Experts of a small language model.
Size: 14 layers, width 256, vocabulary 8192.
Experts: 16 experts in each of 14 layers, 320 SwiGLU neurons an expert, 2 picks a token.
Below are experts of layer 8 (counted from 0) of a mixture-of-experts language model. Rows are named router (the router's row for the expert), gate (a neuron's input weights, with its number), up (a neuron's input weights, with its number), down (a neuron's output weights, with its number) and show model dimensions 0-127. Each number is 500 + 25 x the weight over its row's rms, rounded and kept within 0 to 999. Numbers have three digits each.
Before each expert's rows: "raises" lists some tokens whose logits its average output raises strongly, later layers aside; "comes after" lists some tokens at least twice as common just before its tokens as in all text. This comes from a sample of Wikipedia text that the model never trained on. Tokens count by the router's weight.

# expert 4
raises: " and", ",", "-", " in", ";", "."
comes after: " the", " of", " and", " in", " a", " The"
router:481517514475543516517545505504481501542495561472525534520493502518550502502479520481515475490490515492486517506532488520480529545507533495536503491533503482476460540520497521514466474505576462489512497474505493536531512488511457510492514492512453513506466499487542503496530498531465448528531522535506503505473511476502544490507515514483470521493476516506501479477505503514475471474499
gate7:518499474501508502517492494458495489493529536482557516493506467514549487486491476505492479488526531481506489520506480496505527525523510512513484526539527535566544479513511505484510478520524542485523521495439509496476472491548477486470488502511512484486492490462494459536545510510545486489465495503523474515506477476512505525481513501526531475514552475504524508484475507500483487487488
up7:485450510525481512494493500487509519466486490525488486493496495516488490485512488508465500457477489501509525506499530475503518524497510469448502503529482509504507537450505549505526512515554464535464520529505507509531446453528542500482515500469471517484483485513521566460504501491522565495488495489496516531520505511493540496508527553525455463571522507473498491499514482508446498481524
down7:492545552473508499505539465534480498509493493516534488463476523508518500478463458521518536520470502508468494497517567496462492533521463514487490501493487503498451492461492488493518487494489476479515487461527539490488488503477517481530531507493531499534509522520503571526486475516488483480469525497504524496500496535500520510482488503504504511530497494498515526540530486453493488508440
gate8:496476543498524524466516476447530493479478500493469496557484501491532534546489476479530482492503503467467479498479536527522470531523528505478476479489520491494493496480498515548525490551516467500528467493437504506496546469522508547535475496507497503445557492496494516482465486537513504482511458482497468506488501541517513439513504474458504507516506452517510483461528463530509555521520
up8:528542480490523475484478486561497491469521454509509503549493465490498501474532525493506505525538483500484494476465492509505435489517518519527507517506507529498519476477499476529488509506501473466533503481485437475541502499485529464481537493487573472535484521483477514513512478463503550506488510450488470505488513530505470517490502505521520501577554535527498510465494526478490500474422
down8:493489465509477513525552462517503494502464494465482514492506480489521455500496511556470474484475506516467494529458520470522517486463498514486471477533500448521469502483442483534505482496493532514512507502525473530490522487503513476542514454515535513507525462490513480483509430443533495490507504533475496540486536478501529465499506512512483478507509556508489492494494477546484517494479
gate9:495480531525525477498548539446525481483523468514473501492515458512504517495484523470498471465512512465528482523535483493508473470533523496486507510532501463553475485472490478488463484519508493496510501494481506494482492495541500483496476513477509486490514516495455497474477505505541504502480472534479535498470535504510474464531521497482483545506435502469522508529490470505496510545504
up9:499493482503500542488494482471508525514471536525515522543516516503467474467540504457488531531481454470541497529530532517511497499503476542546503488523507494527509463535518520522503521517421505510511478442481469464461503526532499538500509517504543509503498493516470536540497527477506486528496458485518499481468466478506496515487475523500489496513489538507524453535530538470492506505522
down9:455482505480479529516498476476501473549479528472525527518479529475513480509513545541527540453512498471601496514500484479462525489499465513533478503538494493485502497483512505484543486479508537499512505522527500472486499499461483546512484491494528498463472522527480502500504549510444482477526509500518464527534481487564541502484514479494520509501522517542471539468470491497493504496462
gate10:476502517474511519488516531530502498493510522502502528487484485512579509507462482498467513514518519525505506493514532479486470495512468520515497484510486472499511536499522510491492544485512492472472538477513502470496508527516503503413523492494430542519495499502525527470524472488464522496544489518483484475540505487559493482534450478486486528536472509514516490454459466502477475469510
up10:489477461481477495516520545498499517558546482493518515525475506500540504472468491451461467508505518518495508495479478462419524498525492473537483502510467505506488555483524482466472533491498459547461550471540511463532528534510482499489463518553488519531497473508500489483520483509473505465504491493487462502504475464531445498536524500500518498549525490456506485491491477496447538469457
down10:503489518515555508495511468530482510516503533461484502499523519456512488526476491527503508504555444481521528464479461432515538445497516536523508496524453508504483507541506547493470479471514484483531505517486545485500504543518470512530492496523541525493532485469511506508477490497481501502524516463525502481552450522493505487509486490499516498479555529541476538463517451488518508524514
gate11:480451474474501532506472511543551496488473514433540508441549455479519481474495491525485527486501473509476477512521530452502528519561484513463504493492449514492511501519518492518482480521521523522454510487500465474517490515494514493471497518521498500497497454471546487513508522495478500525489498508507491479494528454510485485465496482503522461504489521476445501496493499476509499518475
up11:507502463532501512472460515512508485504487491544517474531488524504476545514521530493517468529512492527484513517497481492455490537552522498551507489464512544475519480492527487502545510523456480468492497483512498519448494555528462508468528524453468485479503517475431493491515494509522513505477504496451479556553500493515519461504522534467474468497504477515464483554527490507461498524521
down11:511462461511497519539487500503468539497497472535466477527519534501498500509438492478511496533518508526562505485465471493487484498489512451502507511454473522526489504502493546492504486509520463488508550464512521494534481481482508490482532490456509493499483516512489501459489526536454555479517537480515498475488479515484523496475512495520493517464479515499491519502458503505498498542543
gate12:536538520446503489517526502536483518501534506473469542540506484513507495514468458505475462521487472533526445512494502472476483506492487467499482550508530498486470476505521506526500499503507554491529507486518549532497464563547475505472491474544474546476495511518519467497479525552479443507521511526514494521513496520546540517474462487447509462489508540500462466533488501463509506492513
up12:524527462470504569464504493517500530473484501454482498480489530517476482512478498512468483532477496515506475450483522480539507508511514524507512530490517496513494454517520539498522507486515521480478519456488522515528475522493514512532506480516479505491448480526532494506505506525488475477527458535504494492480546522505483491560467521487528537479516534521479485473469498535503492499489
down12:562488518461479518498539449508514523508546500487488503509525507524483496521441528507503534545484483512489479563535490474499509463479450523510511513517487467504475464487495520526492491483526510427523497534492480517502498484526487527531497525449503504497522535483528531516470499521485515463471446510518556490489516509470478488537484518485496495466452517509478488452501473520485513473481
gate13:486528482532440545479558513491467453518512536445463519513531515510510497507497517482528477512537489459526485488491486468479510512507531514541480531540542503472475447493522543515500503504485456480539493474476509482480493476531476530532466492444526478536525522461500527497515508465536452453517483516525499517472525509502517468518529528514509506472495520484514493475528456514477489468512
up13:526503538496544511507491471472501495501477514498484450524492541529509538492473477509539447500485488551446514446506532514497531476487456480539488544504512523531486550464479527506479523526488496472481518550501490473505467525515486486519528498521474512497516541501515484508501497486527529496501513455449520499467464530493455537525462486509561499509527496489524488507504557525498459497511
down13:449513484487484509488452483547485479518495507506485486523501481487506514478535499472458504468457490479518571494543518496509534531508534511524492496508544490456513517531479478476482531493472501498493506501509520508490503474499526529498453513496489531531481519517497511476522511526451553492479546481467531463461477504529538497504504518449495530482515453508538481521513489535507525499487
gate14:493473499515476487465510548506519566470484502449478491473468534491531500522484490528469482496486466508488480532493526482497525569483489514464501505502504520470516500466510513505484469514494514469500515479545483535485545532537511514446501529469491455475487496532501471557498486545481495529453516509482510492529535536560514508472503475569467491472490517488493498504489535513521529478487
up14:471529522502496530511476500492512524489505468500476512482462531561481523481525521522475512454489532499497480508481488509509500463540507536500488521537494511524460526484490456515512502521495509544499535501536508527497534507557462515499512487472504508492524456495534551491474509507510517535532575476541527498522501472536509483499450493489484486516495545448499498470454470469542419504498
down14:525459478477480460508496520503498496468487505475517493506516483513521512473502529497509474493517508471521504530494492509499484488476505534503481474500513519496514475522547484516510508496496545509537499520551454472496494477481446524503489500496529472488485474530454467541562514463500491447476528489537444480552502495515443533514491504526496474470486522494495495464499511483527491512492

# expert 11
raises: " and", " in", "-", " the", ",", ";"
comes after: " a", " his", " was", " the", "'s", " her"
router:514511506484555508537492493464499529545521511490499507510504489528502523468474488471499472487462491508477509520558532483467509471522518482465527480496514511500480543509472505480454504528553460484516480511475525504541485496489465525494502573471501451495529485500512491454507506524505461509505489528549512485500536493524551523473476474516464504473506469493523538529528448541498469517510
gate0:465507503455492512536468478485568527479500540477500520526493474508513523500546536483469482510502530481458529475479470520448498488531511463482534488495538505434549485496477485477488509528479508490507469517520479494504503504501509480498502481523487484470486467525486480462515463462484500504495505504511477501530572483524502519531445509542477461503490480495519488486450490509496522497488
up0:469505469549478494476534507474445512470495465492480486508530454511492481512480493489510465481464534496498484536509478484516489492510501514457487494451465501479515554496491549502496538462514475487491502463454527506507511480548531518467476513519531483540538509465521456477517527555510473494509506495484506527512476501456498491487490471509518496527503527530513485458511487505504505502494
down0:523468524515511483487475506531504510482507475487487455494501518517496426482472488515543524523531460504477506500480522469504501459529496484482520508532440573493531500496448490510510536488570505512482507503490455529477486469496505473500509506507528464529485477508519496454527512523477453531520514514543531495476522538475499477482466520460502486505487454532489465495598521499500505517488
gate1:501453479474467459490484472474430510511475458499475472490533536512492518495496522494490536496464524455520495515506513514493525508509520487484504541539524491520526525527513510512471459521482511511519522505473505505530520477487518479514511534461510451548486510499543508476501523474480513463497509503532500479497504482482513553507501481514488529526520522518525509532545516510478489498543
up1:465535485505505549498482475500525520508512497476527538480445515497531455522500437476513494502524521470496468515511482477503505497512468521461514513475453497541512498461524498471480516469525491498506489525532488458514433534472455517549490443516502514506516457539448485516504528482539544499500482492468511500472535507508515479458527570473482499480493469493495513457515506520502523500485
down1:504547451497494482507488527508522492484500526527491527519486525474502517508445486528443534510515522533491490491511495526485530506492437448478490527459512540488468471491485526497494575446516504511517507517546520509508522512514452506485511485470507512494496476476496496506483467483479552490536442470523489477474448529478569528509495517554527523510489476458539497518458479455486496494509
gate2:486466501512529514482555438487507491455533501524485438460526478467511484483510500496494458510501524511506518470545521515538458471490508509478508524518502512462529489520472499526501500498505498522505490485505517533495501525488455504488484492492527510465458554505532444464520558494451472476501497475548483497482457511478540490480458528517513504543513484541454509538512508555530532524482
up2:507527515483524506481515459461508481517515487480472512515504521493518475492497487502507467467472488504530508518494486529541509510486493500512518509508473521469538523466533485506503468530502481483496489485474542489554484475521516502460470522500512548516512501459439522483491491477524515489521503497539562519508480514460554479522520519533510503524493565477509551500526485474498504545547
down2:481513504471525528508506502490459535502499465506440493510480503511488523453523484485486519480441498451498531468530511514479474485549469458502512502512480512472508544490524524506504507528539557485529549517499477464482455496496518473523489546474460462527511462512481564527527497533547463525471514469483511529505533498519490470490504490466480506518499490502483542450482520492538485542512
gate3:503467531520489519539471488496493499501515463535527483511454447457542484541505519533511487463502534499500477503481456529492503440470542473536441470513512535492478501500526499527493485510526496482468519521501505495479518482498520523551526505497513495524471498507455514495486484519524442475508502510537474510506540451506458530531470493499522467462485505522504485500485498504483488485491
up3:510504518537488511507495508531502500481521551475496563491536492502493482471475480469425512527454461502543501502522493459453531513500503513470523557535496464536499527527491469476515518481536500545487501512527500486501484505496540502499459451512543495492512547505542471488497521539470544524478522503466491509509472513506542459457505495496505502499535500512478496502480494477528486497517
down3:556533486514520529515500506461529525491522498490488470489532469482511479482490494488534517475420500462511447537454488442495505494523496515502524512472502486470506466494497495475482447503474490480492478495477476474487511514495485544462486491561511470506522508508518450528493501458501539499511529563480474487511486544503459551479465492552518541474516506515529485510463527462479522503525
gate4:553509500451480510507463459494531527483510487536496487476470512523513496530507548476528513497499526482475521460491552508518512500501483501520535511488491443514497501498480472497469503518524465502494508537494501510517505535537505530484499506490502480494463561521484526559515449506485487515512518523482514545498473461514512487471532527482531509542490514525523522531454481534502465466484
up4:496519474503463516504508501525527491522534479438531527486483486501506504470528459506472509452496495504525493533490502475507516490487502512505531504480487486523524492512478493526510519481544502517460473491494541483563541490514537470493509480519491458521484500510515496470458480497504503496524546502490529478516490507483531470471564513490501472505475457434498529488476508507483534469512
down4:465533478475492469535512523542489513495497517468554493521472468523490536511498510523483499511489522488489492498491512559516507485491507500531532520524472503549507505487484485524513509490530473510489505548514521490463520482508489481436471505517517502490548478498493531509482505497535510485537501481506519487536500526524464505509547514507520479467514497518499529487482493504512552508486
gate5:496493507466511504552507529502500503519511498520536497492539472527509506493531496437511496516554504502458452472464506480459471525537499480475489524511513514509522493525506516516509510550529484524496503468513487460482449478494530477492524500469512525521530516483544493501477526553496474514538514500501495500480472468473482502418510477546503460517523442453488480492454523534479520495547
up5:497521545487501524507505500502499510469520509521508511489523500499469523494510452512546452480528491510518472482524518456530512512494455503477451488507534469489487506489542548458488541500519479489492556492499479521458525504493524520487484543488512527479497458494531527527543511539519496488503506493541450478489501492508498504466513482508485525519479461464515494497425480470473545453535
down5:535484475512478501503525489487499483518488511478495533509512534519547512496485465518512479509462484470469519482500480530481525482524525529526504490493513474473480512503519474470513505529474512493455508507504479500534502504559452487509461471500512496510466547496474498545497489492510479502496498522503478502507474519523450491494473510505482507489485519498436499511466484461549515494477
gate6:517503464535521501521470484485498541487543476466499456477487484476466523541512495459472527493538485482492517500536482470497481528502522513479482520503512443523530479480490525487512531483499525531483490485461558505481463518493510463474479540465469545455496496510488476484494459503499508481500481516492490515497476467555507530518486496463504486482483472560518547510455476492516488476493
up6:517486497453528519489471477513503445506506516481522507516467471479480533516515529454514479551497532496480489533495470496491489498548500507496536519529508489507494509538484472476505502525483532482535508492502542491484520502488507450499499465493486502501526515461546506460517494516492470532491500486525471434484492478518514529532551539459490462509473499441551519529530512546511495542513
down6:525504507489507485500527553469462522508521505493465502481490524447518504514533462524496482477514492507511468552517506517496454508505518532493479492503538493508514531511510550534510475523524515453507540532498513523464510495482484493554523529502499467467496468482560540501485492482497512454484498513470514486453491467485568469517456529542505501514467489545487504553488506510481515499531
gate7:506520467534537516484465450529482508511476492537476497478519513453478523509524544510504480496503531455479524502532552473522503488472469479503516527521497501515524451469474489465528524529487538507512507473537485543491514476502495492534482540509509472490499468508504497516499481509513517467502554446474494510497488507498496477489492502491510485492538544484528494509466527475501454473548
up7:514554508521565491518462511458476504477511525520521521481508494476513478511508490476534514456473522496459527506540500516522517498495486492538473532506467480465536490483520494523449493532503462528484497515495523449472479499506517468508512474444492478495495512491484484505494511457540520517501507490514517533496499498509490496498466473487479505507516493489485445520486439523510507523507
down7:507511507510506529518481515497499522516509507456478513491500532496457535478532495539484478474519510506528515498492472483478545571504506510436544544499460526485490531500479480505468485490496507472435513508485524486490486530511477470536481482465484446499489468529503485533528503517485501563464494478504487538491504524501545512501493519491486441491514486530509502501499507573478508560477

# expert 1
raises: " and", ";", " in", " |", " or", "."
comes after: "\n", "-", " ", "′", "==", " information"
router:500476502457545547524531517467484463513478496490538499504522450505498514486472514492544499477473504541540488482491482508467478571490499504547459464552533475516455523515485515478467510507502484482506476531482514523524487426503512514495534499526481491569506456480510490488506512521492462524538492531488519505502521518497570515457485472525509512509541481511512473510491458489567516481486
gate4:488539484532495475527512543529479522532529519456463531519500514500483526542475476485469435510480515505466507467490488493519516488508479496513493471476518510475477476515477488557511511498490478475534487493495486484511497483535478511469485516478509534483523530470509501456494481493443472440512539505503502520521513525546492510502515486502505508487493502523519492500541494497522490526473
up4:549415514481524523502529502525520507461501513519500465552508498509491510505485543516499536520543494523490431504463476467463505521526512520550500444505502498459486506527464451519513532496512483504489522486496564474514493471477506544502476489485524481531499526524508510493485482532526458499508499480501494493507535551510510553410506497466491475497462548485521536494515506481490503496514
down4:504488490549490542493488467544511463495541499516504484519502474517473496506505520510506449481472543472491480482523491520501507509492505490481535494536508489479484485486479501526494495488467453515461480532532486501506494481488483494500481505524528522540459494493537503435516474506515507483506472517497502506535512489514545520483527529496524487444529527488467470514524488526470493489506
gate5:480519497497513527510531516469533474494511475514519481478480510510498546480482547515481492504485484472495506475540487488468523492498539499512512508469542499497524497509465511531504483489496471549490515491524451512527496467502521480484492473496495481505491489508533488492518491503473505456541548526512493505535469483488482566445479502432472522511437509471486486481509509510454537507502
up5:515519469480469479501481469489483523487458457529503488506504485463485505471513470504555544506488495486522521553507492510515515462506449501497478514501487541489533497491519501513488502518478518492515455513499510520447456541483502471500553488508495512526520536483453523486543510498546525537488509549522462500463514484505535481498483501501512486467532493509550476477496471480522458512516
down5:490450484479499539477498499483484502494544531453458502519495523446527564508491502490531478485532488505465480486507483492529538518571523476509469474509494472498554503503543507530470488506499510534487499514484451521524552507499521497483490514480476438513512485482539508487528508525497511514503498470481500491482505526531531505506498516545439487505457477525513551540496562535469521492540
gate6:519509526488521528502481510573494477448504503518450478551458526497504504486499496490461511494499496514517490555511521497477508478503479509449485506481508502512497520528514488556484540494495471515502492494520492503509526457532480525513447490502520478523488477487511498494473522515466472471504504467532507502483511543475532491533491510511477505517533487477461518472480474454509484504500
up6:443480533485477461490508488478507490561557486492476523457506550509506491477481485521510518534495476504531502471494525453478504460496513501489481558510489521510517464512458520503511534525483556524478489459507484508539464510495454501553509463498525512485487521484517499513512453550477483545483527456517468520527513509486470466469491474493491471518496518521502495539483484488504518533504
down6:459497515493500478457496476512514463453572494491474498437515514497541499479527481473456509480494520542477500539460502502517560513544464535481526485505499483468479473512477538483489490494460526498496475493522477503505487535510498508508493465491508535452479511497477505505499516509510480499495515479539478462472484548509510517529477481521469495525546530518478533491498478463532516538473
gate7:501510536496505487502490496450500509501538442484474473496507506499479491511557499522548474506529486540515530463504439506485494511477507456535449489510510514484444507490491456518484492539537515480497469535512489489501508515489477508484563492493517495483454518507525535522508519465464495468516481547483497501558472525499518504494525567515515547512489493488476517501554468507510472527477
up7:482511510483480566483501477527481486489468519473496434470484517489505517489478504466475478490467506477502463531493521506550513467508484531490508473501498473499481522479503508470486487514550528479498509507504526522522479492454473477452527514472528463510500488462497490497515500491478497495527472473510580531472507490464470498468539497533509489517484489498556480488492498498505484511496
down7:496553509500500495498532543495546508495507540509531507479524476490475504496518489509454526469499486464474501502501474464445450464506475496496498502508487458522486452474485490514528499481469482476455535552525484501493531465480502487485473483513514451495463505476521476457481446494503469520451500485441479476473497506514439483489499541539494492509535471521482497540464478500498538535515
gate8:493448471508507550555529489524489492527507509549445529507504505528496467520507487482487489495488480504477486457485531500490487482547510518514478482517509498452523469515485563488466527470465491511495524500532549539495500527520515503438513498514558510484506520459469471549522501505529509493481527487538509476501523533493535502409509521548489471574501491516494486497494477561487494526520
up8:486512426498475535533487503478507497508511520506534449543525520503495487492477537528477537483515528496440482475499493501491524472498475463514505527491502544488478478460495450520509507471491515454503516495518484495511478487525477527484483441507482450489476449540517493493476484493465523483506492492497519455463467505515511478529490498520498506524460480498493510498495533460450534467481
down8:482548517464539471521553500532531482473475566528507487459460560468505464522486498514521517502541481517515519488470502496478459497526484483536496503530498524500505523532523472559486543521506513506485487504483482507537473492506507530456535532527515526477474548538509488476483498528480512493461540489524535471495514502547502508505492513511522484461517525466489453539514473521496537512475
gate9:499508473479480532505523490484478496488529544503457491527444466513517486515491508537511515523480446505513471481505505493507522520478503474493466473520502529522507507457545527507564477493526467464492502520478498494502501505544536488479509498445455509490485464475536475480508544499484497512505510497528531486517478513448508482479438520502551500467505498517532536523539499501519495519478
up9:484502514519502423502533501494463442504520517471475489472489490540482477458460521486493524549492499505549489482493512524497499520473479505481464531541531533487471447511476494540459466487513443527509469470520503491469489503465482542497530488483487551473532486504533483436497519538505509530489519526493502494534525471485487572536467492489472468482499508511518482487527455471459516523531
down9:533506488480463538510506534504465504459499563540515522494523511521520522521447478492539481520469473489521505509515502508507524511502503482447510505490474520501499485498509484532498525458492481529522516487520523487488552441469496529484516510512478510459484517488532467472498485524495510516520533495467551468555488516495497501522481517464530493517464572460484462481503495509495490507517
gate10:517495502500520505496519522510508512490516517515524485491484467476493530498525525510479532497533500504477501482510485500522489497536499539546528494542527504515560462487497474497470508502507488548472526501499512513496494473529483523513537449540448513477450575486574508511520543500498479536493481493510559518477457479504498500501473518492488499459482455516487506488425473503532534535470
up10:508509529523468522489470475516498463486506489470483505505476513502541498521471496504497528534480506505498468490536469528507472508481462506496573491493489492498517553491467463489508473459493532543479521516517494487480485477514504466510504528498498533512533531538477517508441540490547537516527492507508524466577511472516534488513494472462472503502479463501530495457510508495480499497515
down10:503512523526478497498488503510482501509500489546523486478520467520508499524493489517541501519501513510514518482496538522540528479481489504519516527523475545496474513493489462497552577441490466501547474449485473514508464497494529546505445515527503469508524525500536494489473462525486511493517471472488459488509543466441453513515494484487490486563488456493501470502481511488523523491501
gate11:469455498496495568505468498473512495486489493484500496482516469540534527498502486502524501504503506554512480483495458530474520497519493498485500464445540464456507515499507513486523502532493516538455545500531473497522519446514528516530456515477509496459508483528485533448508479493495499533500528497469524466529461539507506490443526484475493513526512556549507510503479452466452503457494
up11:558502524491491488509466479529487477524551517488534441487494444457498450477515458478520477507485521490543472502468480536510464503484494506496501459524482504497509486502488466496507524549504482502527517531483481511501490528513499492464466472524499524496485545515481482504456498528468478502495452496516485497504486438511531511493511495436494483496495487484493511496513515471487522478495
down11:478520501451558512532502491475505553510508501530493530519487539488505546483508458472502479503538502530480489531544512483468505531463475469515534495516495494500562479515514519535504485504454502563476517498570526527500510470508493484517460496478492487447494486440488476531509519425519535466505483485482494503501499505516468493510494539535509510509496452505521540516522498493516522461494

# expert 0
raises: "1", "E", "end", "ed"
comes after: " |", " =", ")", " de", " ==", " $"
router:491520509494538499544517528478541480496521524478544537517544469531545525484447499493501474508477525500477473523533501512465496501498548480502483469513528489495483533517495513489459538507542477489504504475464522532550478502456434536485510500476477482536467483528526532477507502518505479525508514526554506497532533514520537530494457495470495528493532490515502532536509483516504439484514
gate5:476497510503489518499469559478509489493538525473492505551523506481455500521476451494513472454472485486503539522544509509498512457483485505500510531481522516453519482488477484491481532510447501484505482564558472507514504501452496522511508515484516487503538458524550479531476507495514560525514450512517463491528546491548547502456501486462527492464533473484506505508483487493502502531526
up5:446479453485533545519524480516499510482439524511483548512487480479521505472490533500498476526488490514491489453509501543511495478503499492493483484510508487481490500496473522524541535474509528489467514498532494516490488510475522540480489513517427488534435510485469468500521507490521474473537462471535503500499519509485451503468499492537513519507502539533439522479510481534473478514504
down5:472500526503478483502485479532511517522517496497520488491476487524551468475527492476488507520489515520536541486468478482520507501509471469464502521508472475491476479521500525539526516505506491502462483505486466495492565500475526551527493535469571479503517488516469510520479485507477504526488484473500501494547518488475473492497497528503507524463506503503514501539513497498594494489560
gate6:517514533503532522527500518482503507516501493496513508481493503538544501521538505542457509516480518486491470510538514521538496561491473480496498554512520478499482489508497485503520454478481498514479519485500488522499484526487540512504503543522450505490503543508505500457467490472502498505527510553506507480507479512479532477441490438517435540501533563478472545480489525502483490461540
up6:520481481499481466530530465448517499492503498527494568483460502522521476535488505519499514514550466492508494514512522497537506523528511484537508477526491490478488541474533483566499510522537515481477485500490549485500530465502500493483506470492538517504515483475460467511496485476492496481515495445510488503519475467528474503538524442495521559522500499509479513497501484495510539521433
down6:474462489539484517549508511501511495467512469547478512514529534492501509526518526502506526478507500489488474472460522521490506528494488530521507483515574506497473546478492484503522514449505482495481502491518543510454564498479507449465511484487505494486467479512467474513482526517498542492536511464540466552500523532495542495462434551549518524472498489513506494499537492505460502485497
gate7:553538523496508460483501480492486466539530466497507507515436513530452511478514499500496475476510504520515515477516510515493529475529503507509470525496525482444515545500488508566502464505530466503497547535509503461505487456474510526529426512515455499495479504519494470496485454509492500489500439531495467516503500532545493529476479521524432489518525517538495516507498487480487502464461
up7:500498477503497446553491492530542487464513527509474510471529446513498517510491481513510511514484460478468491476480465535558512540503558491528487504525469521552534523479524510508517515484545528447510492526548554472509508488520482465467517454480513541464504497525488517509508529482496516506511498477472511485453507505482493536511486515509494501524520483529533512461480523532523511500511
down7:471474475492537523502459529487487524490490508515473528480501508524512459503537515473421493517514495473467519528545560510497528539521558496490449510475497522499500551472543509523519466505522529494488526519468490517502521480491495481463524487500536475542481525518519513517515514495510469536501503475536518519498483506474506462508451485520505538469462525482490492481495532508506444516557
gate8:495501539525454489483495487518508489494489466518477531517524464553528495518501509502523520527496524514480449511539480525511523465502485527498544535515464496555482493475501449511507470486521479505507473495491466491526514461473470491508526506558520522504528485504458468427510464489480481479501473485481512509505483494484542491511538485503460508532490477513480488492519522469498548484472
up8:539517487497467472498540524514534530538497477495508477499576517517509523501509493470488477460493507455528496503512472511487470506547481487519499518467478486542519543452509525474498526482500548448482540528507497519485500517456493461488521505495500520514482526525514556474498493499541520507482494513539512509447495451500464505523489499492487498495516491491506533494540488504552441494508
down8:519489477520478497501517514500507536505547496518506487499550517505499499515473510512487499447497516528528504505515508527511517485470478481492505488492489544516474482551495486510438498522546494500532552502514506461485507526460525475479489464455506468483470508478463528451496446515530536570509508522480518530523472482488479527540500511543496497474495526492480501484488548472496558536518
gate9:494479491492467471541477513494553483481479464483486473470481476487520511463535519533527510501469516478472503522506516502484474498547506520518494504506522481452480523547465481505492501473497503488504490500538535517486593476556508517488519491508526510483524533481503517412499502487482506510513511462492510502548544525483556503511505488483467548532500543513491510487460473479518509539523
up9:508485514516545518483517483516541497497502487487490517542515473443507472525500467457478481508480475504475533513506466491557509510476519497523514488518535492517524507465457534493502520486492497526468446469515509517509544516567468508501532537511474504512496525519498472524531485503513487497510520548533509430504512508450488485530502490499482544487518480463464488519494494487494475502492
down9:526473489471520470506478481469547479496479530541514518525547549514564468452499507487517528490582541524518477531512519505494505499548460480514526506486484477514529515523462513538490512489489488523469486503510506475506533478489506473511503516501513511532514478496493543545517475464484493528496467526493469464480525484463520528514480524538480536508500551514456507510498494510492499481455
gate10:459503537493470469523503460496444457494518501488512499505463477553538474533505501480504514489490542509512521497493494546502485512462517503488481521497498504511525503516523475508481492512509514490495502512524502499500503562532477519564467496539487464477491491482465449494535518539518490501511488565505510487473530507487495553479519476462533517504496493506497486477502505479557443533442
up10:519504513448466514542503532530472493489510516469454555542516482485523457515485522494519503477546519454563490459471499505497543489512490515507524507501474523525492507491533517505495495483512489542517481499497533486519527550506481518524542488485453513468499519476515498481493532473514485495501496478522481491499481503484521524464496518450453500481499495470459492504492508487470491518498
down10:474504476486463476497496557520542478475538529507483476503534501454494470494490489507549507505520463466521526475469512551461495535486486501488491542494500505470505490511520513487509481480474493494503546477454465507497480537525492523521481445497463535515526484516473511542483484487488508527469489531564499508480539545514533519495508505506529514497493474512458555524476508533498468468505
gate11:500495479470482469487515448514498502523501564447466503486476473551510534504516555477519455497520496532491526519483499480503484495483495494508536518551541507540517507504460503512494490515476504501489493474486492455521497477499522505468518485521531519465474506550516500517492532500523558500532483471497530529498505507522510533510498496507531501461483484512505513504523466491501512481545
up11:520474460496489516503499514462538481517491498537488498501501501460503475526465473515511489491488539518505526425525439476518486498483542516494501480513569456480521529501505485460479482464516508511478521523457557498469454516468484515526483512510467507507487453504515492489545472529462504493514512546477505498507534507536471467464504466469512579500530499501496498511520490482478484537466
down11:510581504498458496507487482523535445503468476534513504474548475487491515477488455458497434485496488528511485488522480491479497470498480514546488468469519497528506494509479500467500463492532474500519434517535503532507516493452503497511491563515492503479532504509473492455449506496526480495470519524491491494468508509494513491551490487508476477461456501503509525516506488479515493510505
gate12:472496489496506477488484503521496499497540482470502494482523463509525509490530494499494455513492511506515504513446484510498506511492512521448490471508485498563461540483526533506489504505514522488502500501479540541535460478486462509523530497489486467513501476517529545482461525521539532513492507535500530491498542526486505545512503510534517490503539469473480510504481486504495554518499
up12:473478533457508478492508521506522505494505503490462526516470524495494466507490505461471486490532508510521506520514532495542490501546529455494494514471508482473504474496463517533519492493507591545492499526479498506539464474483489513488504472507550498474497496520483489513494496562464452536491504498490497475508513509484510538534468499501482490520498485495508447487544526476497549497532
down12:497465455465550489509501501523475498493495483508513538482467518503520451492512531521529489511581505497557526501489498517526491525486514479489486494472485502482554519510478508543527492521548511522504496512471518513535497478529497522524503531488515518506536510510512485504470481494541521498510520495466547514436525536531509514527486494474485521493496483525471456490488507507444489477508